From a checkpoint of a small mixture-of-experts model trained on Wikipedia.
Size: 18 layers, width 160, vocabulary 8192, 54.3M parameters.
Experts: 64 experts in each of 17 layers, 96 GeGLU neurons an expert, 4 picks a token, a sigmoid router.
Below are experts of layer 10 (counted from 0) of a mixture-of-experts language model. Rows are named router (the router's row for the expert), down (a neuron's output weights, with its number) and show model dimensions 0-159. Each number is 500 + 50 x the weight over its row's rms, rounded and kept within 0 to 999. Numbers have three digits each.
Before each expert's rows: a language model's description of what the expert responds to. This comes from a sample of Wikipedia text that the model never trained on.

# expert 11
What it handles: Mid-name word pieces
router:514617524453472474435440508426513503482458414566465428519431516423527520597470581543488592475499527537526540546429509564533616492630529553489511494444545447600518486445573512509524556526603606455476445467472508474470466504561500591456503527516463454479551553464460479568483502480510513504463466527538484490431509449419518494498496510500471498438420501489525502429558498510517562557482471518511448455438478499517539454546504497507560487474512446418535567357503421671522615536477434
down0:454450451449581518530474507517477451499497469445426580486517495429548508455474556491519533489521395544463492521443524417552460568402446443474557434509508600473487467587450439545444584486435557524514502483549504491394453470500354539542438431448397529450572516523515495463515507528466504517457461409498559525491475501480359453501567424559526497504529532450435556503439457575599560506489533479443518500562455558478489438522522465518487540537550535425391569488522535532414520406564526
down1:458558537527449594493528599519549473529444492506505441538434466415495469540446602555560450514499474560478401499549547556445604428570468437424532481608530504391473522570499558411589586441461455473551473378503454468415476517509574527436507585477438448471516542496527496518559511499496568501479483517566457445544496453555542519499533483541497438528450441500465551479478446507437453580522503519441544623428568579482540548450495492564538568496538462505406496506554511484426511538519479
down2:492538528513520485570406527446499514471514421464559549494431550429448493539459514472519560529535469526559513566488496500504504519397539492452501582537480500511450481504458492483545527505454432481511368402505536459424449555526460514523532612439519493502460446425544504562489454442545552590577553496539472561500518536526344493521452467498519489519441463435402486516477462556562428564563444466438614531432550488524546506463498551487472393537463419450557521486451474549516507684448525
down3:523455467540432492537532524495585529440404450430523470552443510427450455474558484471472598572531541461469426470499574432513449491433518443642488488508486523498559442422535526517462525588526384523515466511505605557550535417522446505438550497515555543606511510474486602576521620640453556517459499511432534484443446497500506497531471523499555540559501432485535476504547490505425422523588501593418523445467546472505450475529525510469527537556465445571523443493422569555507495462502537
down4:503490459432484517545571564419448457475493522439486556474454618446415510618494479591582469476496460490493470409486424564490507451455597468478458448506434427450478522505421485522530467504506562555561480521550548450597509533498424538413553423602419565439517493469412566534450451607577530477501518485626449478535491549439510562506554573413376529450451522506524520530501460489525483530495435472538530467531493436467445537502461512450449424537485494443422518544506458497462528512548500

# expert 51
What it handles: Mid-word consonant clusters
router:481592596524447478444458520395510451546497391584449540491404476451540501525510596598570613443486565473465497501435456554516562530563480495453471500440587423501520480546563446543509531485584540497412531576470517528415489413550533614474485447494476453536559533504434505486506469482448537505419598553513533489456439519416440501496460563481527517414418536493517546513520502506533505544451500468446518471520511598419573530515546511533495491445553448442513591548511497547464605534496428
down0:473483606535504539522469521525543503523548543532454520496506543480451591444474518448529524516471512533573461497564531557521572564581531483465542512457434437568374476517510462506514526534503496452507416525425618448476500469449488480540425548449584529506534430486548423372639517450470563547442465469604491486505543439517471518526489536557531426465533447523482514489403532525528537571487455532389490487511541488507531501512583354466550426434499512538514526524612543449486546427609470
down1:579499533510494517336512564454537476470558539469523431484489474518604489583508509485474566522529430533469519413506457529546493432490482449542566498435506499401616586563444595436570604562511499402541603495534595564544513565549549531489540479451492544439460412607546534505527530538453518497534382520517577435506536488525532561461451534528461451552419482534557467539403524597529481457504468469481406497516553508532500456557484470521467506505496546436488436502505500543556466506492522
down2:458516514504509538427564484439576467500437462515509449494465374559456458503539524598588545473563504501490517600533544554492555531404473513560431531506589479575533527515535494528489483500372498533481502458539387484513466560577528482530445463562555463450493445557527489503396561427400447508424457546515456467480451463498424460525474368466468465494493467503411502449582500597520464437547574497595535492515517573578509483445424556541527394510453414521494497480507467486450564479517524
down3:506485463563476510473530457442544572566470536460531396512507515503502448537545548544574529494505503502477523501633540380555523559529466484556455514512499401485525456472447443467503498586552496479456592446483505618490550566499376492527480534424541557418504456440516540511511388497542438540468502594529501508514527511653627522531482474507501430471464469448487434502519398515452521458558520563492508504405543468465495492503492459620499522429394470543549480406468456416463483488501512
down4:552501480616424421426462425487501562432501470456519501521523477458459482537561466493466497501510410533382472480498497516492552514506519579452541497496611475445552498503499523430476530518482509592543485534450500573606552503535509577511501504513484519557362513489533444496528503420479517490501523467494528441474527458568527485533476553546549458543478551482336510449468483528445447505504616518510558540375617376467518421492474526528535451456494530555537422446531548535628503412539462

# expert 18
What it handles: Word-middle stems
router:494503610369460478399471436465558567508448533496532407539452461430540401489446541538507603530538557416500450455495480522554521589560455548523546554416460484596453504513552420531476606479527585485449485506480497508509463505531452486553475482520485427559488521556493561570494469476500543497413515560437557441471499479419556525442528546475510502434409540421541524442534532502495506570438487521504440469409498522501554486531501406566496444498404407476565569548565421552548509560479506
down0:528386450475360526564495487509549608453491538451542503495556446515454547484597568503575476400527476447498451521477428484523441384435534452390536543489465475455511526515401504436434563486469506531466540603520463439397502488514588516562489430498440590527534489544502542556557588508498430447514543535501525523505586505481416465571549501557522446578489502442505473457515496451509481406462460519618457520548491470481494498456539510497456426547459511475493518535488484482474584572465388
down1:452488442541464535524468544459451444507543442433536417459514505486571500495505474508579497501580550561490511384463561326532472494443453566522497586536487466544617657414475495487497413433510535499486461417482527509397625548549431558526479484457524474527467496559545396414544501475516517522479509574444544488539494531525469436508530568435494554472507472491540444551489488532442420499546533479495562515617571476566530441467502486436482421515564556496484487526553490487535450463512452
down2:485515578530413501544511479609439471535514506468468420450472556480476613466479453478546463553533492485441455483412488521410517522518559505460568413457498438567490497526444563459534378470489627438553422516559478475511489572510543479498488498526511428580474445507481531621600428506509488448532590528480492526515494556457562474518552456398537453511462507514488486547498575476495508615515517508577511467514537528452426604486464462535489500429407516497484547565538443429587558499407589
down3:493483413523508441499521576488510562525557496506497535525535424432490562476649557608461455546532542516541537452578461434506520494465479470517464530544490512512517535491517570447417441463436474456527514478543404541599511511443502524537510464507490659560414462513552520495384528476447533466501534438520492557485368455510477455511521422520503463490565460491519511529523500496405455462485443540546418516570517530512636594422432512398535575395465489577456516477506499493503448433516537
down4:500499537521471520507633418446441484591405481500490505521538568457552481502521495458518508504493492512498446467506535538436635531635474548526467490483563414530492501494453513427469543452630561492477432589536464631515435457469369562450497509510535465545528492539500517502461558523501434382535452480435497466433508467525406486543460584534528460504496560577410482513503483497463431506470488465490485528450456458555425451389437477596523482530487495457483448585519499534585425523508475